config.yaml
d_shared_expert: 0
activation: "gelu"
warmup_steps: 243
schedule: "wsd"
Below are experts of layer 3 (counted from 0) of a mixture-of-experts language model. Rows are named router (the router's row for the expert), down (a neuron's output weights, with its number) and show model dimensions 128-255. Each number is 50 + 12 x the weight over its row's rms, rounded and kept within 0 to 99.
After each expert's rows: a language model's description of what the expert responds to. This comes from a sample of Wikipedia text that the model never trained on.

# expert 4
router:60 62 58 67 37 60 32 59 37 72 57 46 44 71 65 62 59 55 37 57 48 38 38 69 48 41 56 63 38 44 56 60 34 57 30 67 50 42 56 37 36 64 54 38 40 36 38 43 36 42 46 41 36 40 61 44 51 34 30 43 56 58 69 62 42 28 61 49 36 37 36 55 58 33 45 23 37 80 38 33 48 54 45 63 45 54 41 61 39 64 69 64 60 50 60 61 37 64 65 66 46 40 77 52 65 40 41 46 64 44 39 26 34 77 46 45 36 66 41 49 66 63 62 33 42 67 70 64
down0:43 59 69 46 53 70 49 64 22 41 62 47 52 54 62 43 46 32 52 66 42 44 61 46 56 49 55 48 41 38 56 46 54 34 45 26 24 62 51 77 33 37 59 38 68 43 52 31 46 57 58 63 41 54 90 49 75 52 53 52 57 32 32 52 44 58 55 56 50 57 41 67 34 49 54 67 52 77 43 32 32 44 42 53 35 33 43 47 42 59 29 44 61 37 64 34 38 68 46 40 26 64 51 44 62 45 56 71 42 62 66 45 66 28 53 48 62 51 33 55 59 61 37 43 58 40 70 53
It responds to: Transfer arrows, comparatives. Arrow symbols in footballer loan-transfer lists and highway route boxes, plus words like found, other, this, than, lower, considered.

# expert 42
router:60 57 61 58 47 69 32 53 39 73 53 45 54 66 67 58 55 54 37 49 39 38 45 61 46 34 41 63 46 39 57 69 44 52 43 54 54 41 51 44 34 55 52 37 27 34 30 40 36 27 51 48 43 39 64 42 59 39 37 46 59 51 66 63 45 33 56 61 35 43 36 40 62 46 46 21 44 64 37 35 50 69 40 67 24 48 36 64 48 55 59 65 54 46 68 69 43 62 59 71 61 40 73 54 72 38 37 33 59 51 49 35 30 72 49 40 30 74 45 56 70 57 63 43 36 69 67 53
down0:50 86 53 34 65 49 48 51 40 42 53 34 51 44 44 51 53 60 42 47 47 51 72 39 75 43 30 58 37 29 66 36 54 24 42 34 60 35 58 49 56 50 57 56 40 60 37 44 56 52 54 33 27 37 34 61 61 54 48 64 44 64 63 45 41 76 52 49 63 44 36 69 56 43 48 70 60 50 46 64 61 60 27 60 67 41 50 46 39 39 63 48 44 25 39 47 49 63 54 48 50 54 72 50 69 48 50 66 59 40 53 45 64 61 52 56 39 72 27 44 69 53 56 40 52 62 28 32
It responds to: Rare name fragments. Word-initial or mid-word fragments of uncommon names and foreign words, plus spaces and digits in election result tables.

# expert 39
router:60 60 52 66 33 55 39 58 36 77 69 41 39 63 60 63 62 62 41 48 43 39 47 65 44 41 65 68 44 46 51 61 27 60 42 64 61 38 49 43 26 57 58 41 35 26 34 43 30 36 42 38 38 40 63 43 64 30 48 51 57 60 72 59 42 33 61 66 39 41 34 49 61 44 46 39 39 66 36 38 39 58 49 56 37 48 40 63 40 64 68 68 55 57 59 59 39 54 54 66 58 39 57 41 67 45 41 45 62 48 45 22 33 70 45 37 37 65 40 55 63 61 67 44 35 60 57 55
down0:56 50 50 36 71 41 49 31 49 33 50 68 52 47 45 53 33 47 64 25 51 63 53 77 51 63 48 52 26 30 47 48 44 56 40 43 59 49 59 32 42 58 34 57 44 64 45 42 69 45 57 53 58 53 68 54 77 38 58 54 42 48 69 52 30 54 47 55 40 74 37 66 65 56 42 54 45 35 45 48 39 60 52 37 59 26 25 43 54 38 29 63 69 52 49 50 47 40 37 50 21 54 55 63 27 59 41 35 67 48 58 63 21 61 50 87 45 65 46 40 40 59 53 51 33 51 68 60
It responds to: Of, from, headings. The prepositions of and from after nouns or verbs ("derived from", "strength of"), section-heading == markers, plus between and allowed.

# expert 72
router:66 68 49 55 43 56 34 46 25 61 61 61 47 66 67 58 64 49 44 48 47 37 55 52 42 30 46 69 47 45 66 74 33 52 38 54 63 45 68 39 47 59 57 36 35 46 49 32 37 43 36 45 51 39 62 43 61 31 45 44 53 52 59 72 31 48 55 71 27 29 52 34 54 49 24 21 43 80 37 45 43 45 36 52 37 48 45 57 40 65 71 55 58 60 61 61 47 70 56 53 59 35 60 47 56 46 45 51 57 46 42 50 46 61 37 42 44 62 41 57 64 55 52 38 42 53 57 61
down0:70 59 34 66 52 53 44 75 61 39 34 52 46 53 59 42 27 65 41 66 44 52 40 41 56 69 36 38 63 43 36 53 37 61 39 45 36 35 63 37 60 39 49 63 39 56 61 58 35 38 46 43 26 68 73 43 63 46 55 74 54 38 45 50 49 54 68 32 56 59 56 56 52 43 52 61 47 53 56 40 45 58 43 65 60 42 36 45 43 55 43 56 41 67 38 60 38 45 50 48 56 74 53 41 71 53 53 30 28 42 61 48 39 37 38 33 27 49 55 72 44 61 59 49 44 43 75 43
It responds to: Census-style commas. Commas in census demographics sentences after phrases like housing units, individuals, poverty line, and other clause-ending commas.

# expert 32
router:54 51 62 65 40 56 34 63 36 56 56 41 43 53 59 53 60 56 36 46 50 44 32 71 51 42 36 62 56 37 45 78 38 65 37 61 53 44 65 42 27 61 66 48 39 28 42 46 40 44 41 42 41 28 60 46 63 34 40 52 59 71 73 47 27 40 59 70 24 34 48 43 55 36 51 32 31 58 40 36 48 64 47 57 51 42 30 61 48 75 61 61 59 52 60 58 45 61 60 64 55 37 66 60 70 40 43 43 52 45 31 23 40 67 51 44 37 59 47 62 57 46 59 48 33 48 74 59
down2:47 53 48 79 58 72 48 79 36 36 44 73 53 54 47 69 60 58 19 65 49 48 60 52 51 44 55 61 86 56 42 44 34 57 49 36 39 39 32 50 58 54 58 36 59 70 46 49 19 60 47 43 46 42 49 57 38 34 46 38 45 31 54 50 64 49 48 67 45 42 45 51 48 63 50 59 65 45 53 51 65 70 57 64 41 54 40 60 46 39 47 52 60 73 54 41 37 48 49 57 40 24 43 47 39 64 47 54 67 38 42 53 61 53 48 56 48 49 75 59 29 69 67 44 41 43 60 42
It responds to: Digit one. The digit 1 anywhere in numbers, such as years (1870, 2021), scores, table statistics and measurements.

# expert 65
router:75 58 46 61 40 60 46 64 44 65 59 44 43 58 63 60 55 52 33 59 45 37 41 59 29 41 58 54 46 30 46 71 35 55 39 51 70 43 64 52 39 58 71 45 45 31 39 16 39 28 35 42 45 31 60 48 58 29 39 61 64 55 68 73 49 46 62 68 37 46 42 48 58 31 50 35 42 62 32 42 35 59 45 66 42 55 34 71 44 70 77 58 72 64 54 69 41 60 54 63 59 46 47 61 68 36 36 42 71 50 37 42 40 66 45 44 35 56 45 52 59 52 64 45 27 55 64 59
down0:53 41 42 52 44 48 57 24 39 39 34 60 61 64 39 52 55 47 62 69 57 58 57 68 56 45 31 55 60 70 44 46 57 58 51 43 50 38 48 30 41 42 17 34 47 62 53 40 45 49 49 28 30 64 48 48 65 27 62 49 63 55 88 67 53 65 55 60 31 23 60 35 44 54 55 51 47 78 46 42 38 44 31 57 58 39 60 32 58 52 35 53 43 59 47 47 59 32 48 56 65 36 67 44 32 48 60 50 53 33 50 54 78 41 55 68 50 59 39 60 34 57 41 55 53 41 52 39
It responds to: Space before numbers. The bare space token right before a number, usually after a table pipe, comma, colon or semicolon, as in dates and counts.

# expert 8
router:54 65 56 66 41 55 28 66 20 54 42 48 42 60 75 53 60 56 31 50 40 36 48 61 51 37 55 61 54 40 59 64 34 48 41 53 53 27 44 45 31 67 51 37 43 40 37 53 27 37 48 35 42 17 63 47 55 39 40 41 74 71 68 60 43 31 52 64 32 49 25 32 58 34 41 39 35 55 44 38 39 52 42 52 30 54 42 57 40 58 59 73 52 48 69 69 41 70 67 65 62 58 54 38 69 37 34 41 58 55 49 48 34 57 41 42 38 68 46 53 67 59 63 45 46 62 68 44
down0:60 49 43 65 60 55 50 67 34 60 59 49 41 49 51 42 58 54 40 50 43 50 54 52 54 48 54 51 57 68 64 49 60 33 57 48 30 36 50 57 63 36 59 46 50 16 57 57 47 46 62 43 34 60 50 51 72 47 47 17 60 70 47 57 54 48 47 38 60 57 28 56 40 35 61 37 41 58 53 47 51 45 38 38 23 63 66 38 53 53 48 53 37 37 68 45 46 69 51 69 52 23 60 30 54 47 50 36 50 27 65 60 42 51 55 55 16 56 51 47 56 41 63 48 28 38 30 53
It responds to: Capital letter starts. Single capital letters opening a word, acronym or code after parentheses, quotes or headings, such as M(alays), K(MT), and minor-planet designations like 2005 S|D.

# expert 37
router:70 64 62 62 49 62 43 54 36 66 51 47 49 66 59 54 56 54 32 57 49 34 39 69 39 39 50 59 54 46 68 57 40 58 46 56 52 22 47 51 33 60 50 40 42 32 37 35 37 42 43 43 34 28 58 39 57 28 43 44 65 50 59 54 34 26 56 56 44 32 36 36 60 31 39 36 36 60 30 36 41 53 49 57 19 54 40 61 45 58 61 67 62 55 67 61 41 56 55 60 58 43 60 49 71 43 39 46 52 49 36 35 39 77 57 43 45 56 45 50 64 67 67 41 41 55 63 57
down0:53 85 44 43 42 35 43 37 41 34 56 64 48 53 70 25 82 28 61 41 51 67 51 48 39 59 46 67 51 52 54 32 39 46 44 30 45 59 45 56 53 61 63 40 26 61 54 51 47 63 47 53 54 51 61 45 50 55 50 23 35 52 50 63 53 50 59 62 37 32 52 72 48 56 39 54 77 53 69 61 53 47 54 61 47 49 40 48 41 69 44 55 43 51 69 44 66 52 47 32 47 45 40 58 55 48 64 52 55 58 50 81 77 52 52 50 32 61 49 53 61 53 55 43 60 51 58 49
It responds to: Mid-word pieces and digits. Middle digits of numbers, especially 7, 9, 4 and 8, and word pieces after a stem, such as dro(ve), mur(dered), Araf(at), phosph(at)ase.

# expert 58
router:63 54 45 51 49 57 36 49 36 65 51 48 43 60 48 62 55 53 44 50 42 45 33 56 36 48 42 65 43 42 59 63 35 54 44 59 54 22 63 35 42 59 52 52 42 33 43 42 35 44 50 38 34 41 60 49 63 49 44 50 59 62 76 52 23 41 58 45 47 42 50 44 60 42 29 26 46 59 34 37 38 66 26 59 47 54 33 68 40 52 50 61 56 63 50 56 30 67 56 59 51 53 61 48 62 37 41 52 63 35 39 38 43 67 40 34 42 69 38 49 70 56 74 47 29 55 54 70
down0:52 46 38 46 46 41 63 41 55 63 40 41 53 64 56 60 54 31 41 18 62 36 64 41 35 55 72 49 65 58 33 74 67 58 70 58 56 76 53 50 55 58 53 48 32 45 59 53 45 49 37 51 68 57 57 70 47 33 57 29 45 61 66 59 55 55 41 51 24 44 34 42 29 77 51 34 41 32 58 32 52 48 70 65 55 24 61 36 51 60 56 44 35 43 52 49 54 49 40 43 39 63 50 51 37 50 48 51 57 66 61 65 37 41 42 53 48 56 49 43 51 50 56 52 41 55 60 46
It responds to: Definite article. The word the or The wherever it occurs, mostly after of, in, to or at, or at a sentence or list-item start.

# expert 9
router:61 65 64 51 39 63 32 56 38 63 53 42 35 63 74 63 65 63 37 47 41 46 44 63 39 35 48 59 54 36 55 63 34 63 37 65 59 34 53 39 37 68 62 35 33 40 29 43 38 32 48 37 44 34 69 42 59 37 40 47 62 48 66 59 46 41 57 54 36 41 34 44 62 39 34 30 41 67 30 34 44 62 40 58 36 54 27 67 34 69 67 66 52 54 70 64 36 49 63 58 45 43 58 55 69 42 43 39 58 63 45 26 29 66 43 39 33 67 35 56 65 59 62 37 29 52 56 49
down0:56 57 70 51 52 50 46 48 38 60 28 26 53 40 35 49 23 50 51 50 54 51 49 52 47 70 28 30 59 21 42 49 40 56 70 68 56 39 55 62 89 59 55 53 34 58 52 60 70 61 45 45 61 45 52 49 53 41 40 52 42 34 56 21 50 68 63 56 30 52 42 43 54 45 38 40 50 69 42 38 58 57 60 49 60 55 44 33 50 66 25 45 45 45 53 39 51 59 58 73 42 34 43 43 70 47 53 43 61 47 58 54 69 47 48 50 39 48 46 38 50 52 52 41 44 49 67 46
It responds to: Mixed: by, won, suffixes. Commas, by, with, the, won, word endings like -ators, -wards, -ated, and single digits in sports results tables.

# expert 27
router:52 72 42 54 42 53 35 48 34 62 53 55 41 59 60 64 72 47 42 45 40 44 54 61 51 39 58 65 45 48 69 61 25 54 47 49 76 44 73 52 46 64 60 31 42 50 39 26 42 44 35 36 50 36 53 48 52 29 48 40 58 51 74 66 35 41 53 80 40 35 59 34 54 50 17 26 50 69 37 35 50 48 31 50 39 39 41 74 38 55 72 56 61 63 67 62 40 57 63 60 50 36 57 38 55 36 46 55 63 53 43 56 42 64 48 40 40 60 39 58 64 55 50 47 50 42 67 64
down1:50 48 62 52 52 51 49 49 45 67 50 61 49 70 36 42 59 54 41 68 54 53 40 53 45 49 56 39 64 45 39 39 73 41 34 75 37 30 55 37 35 62 54 64 45 52 46 44 43 40 49 29 23 49 68 48 34 51 49 37 56 43 64 35 58 40 49 53 39 25 42 48 41 50 92 39 46 57 52 63 48 80 56 77 54 70 52 45 56 55 41 74 42 59 39 50 57 69 54 56 62 59 54 58 53 50 48 34 45 52 60 38 33 52 48 53 34 42 40 62 56 51 66 54 38 68 43 52
It responds to: Commas and periods. Commas and full stops ending clauses or sentences, plus decimal points and initials in numbers and names, e.g. 62.13%, Craig L.

# expert 20
router:53 62 45 64 40 63 41 59 46 68 55 38 41 63 63 55 59 61 38 46 48 38 43 71 32 37 52 65 54 46 55 56 20 58 28 58 55 37 46 45 39 60 59 38 31 40 46 47 37 31 39 34 49 39 73 42 41 39 42 41 66 57 62 67 45 33 57 56 38 42 41 40 64 48 42 24 42 73 33 33 49 62 51 67 22 48 36 62 39 64 56 64 61 56 68 62 49 67 60 57 50 41 77 57 67 44 36 34 61 42 42 33 30 67 42 43 41 64 51 53 71 62 55 34 35 59 63 55
down0:42 50 45 34 46 35 62 38 30 44 53 42 60 45 48 44 53 44 61 63 46 54 56 38 41 54 41 58 74 72 44 58 62 34 35 74 29 73 59 60 45 44 49 54 55 51 64 53 48 46 45 62 48 48 50 43 43 29 69 52 42 65 55 34 49 59 32 60 62 58 45 26 42 43 53 57 49 48 49 59 53 54 30 64 52 49 46 53 56 65 42 35 60 68 37 51 44 37 46 54 67 40 53 42 67 67 70 53 53 18 61 26 72 36 64 48 52 51 46 59 47 48 53 52 40 72 62 36
It responds to: Name-initial capitals. Capital-letter starts of names and abbreviations, especially C, H, K and Chi, as in Sigma Chi, KOD, Celtic; also alt in altars and alters.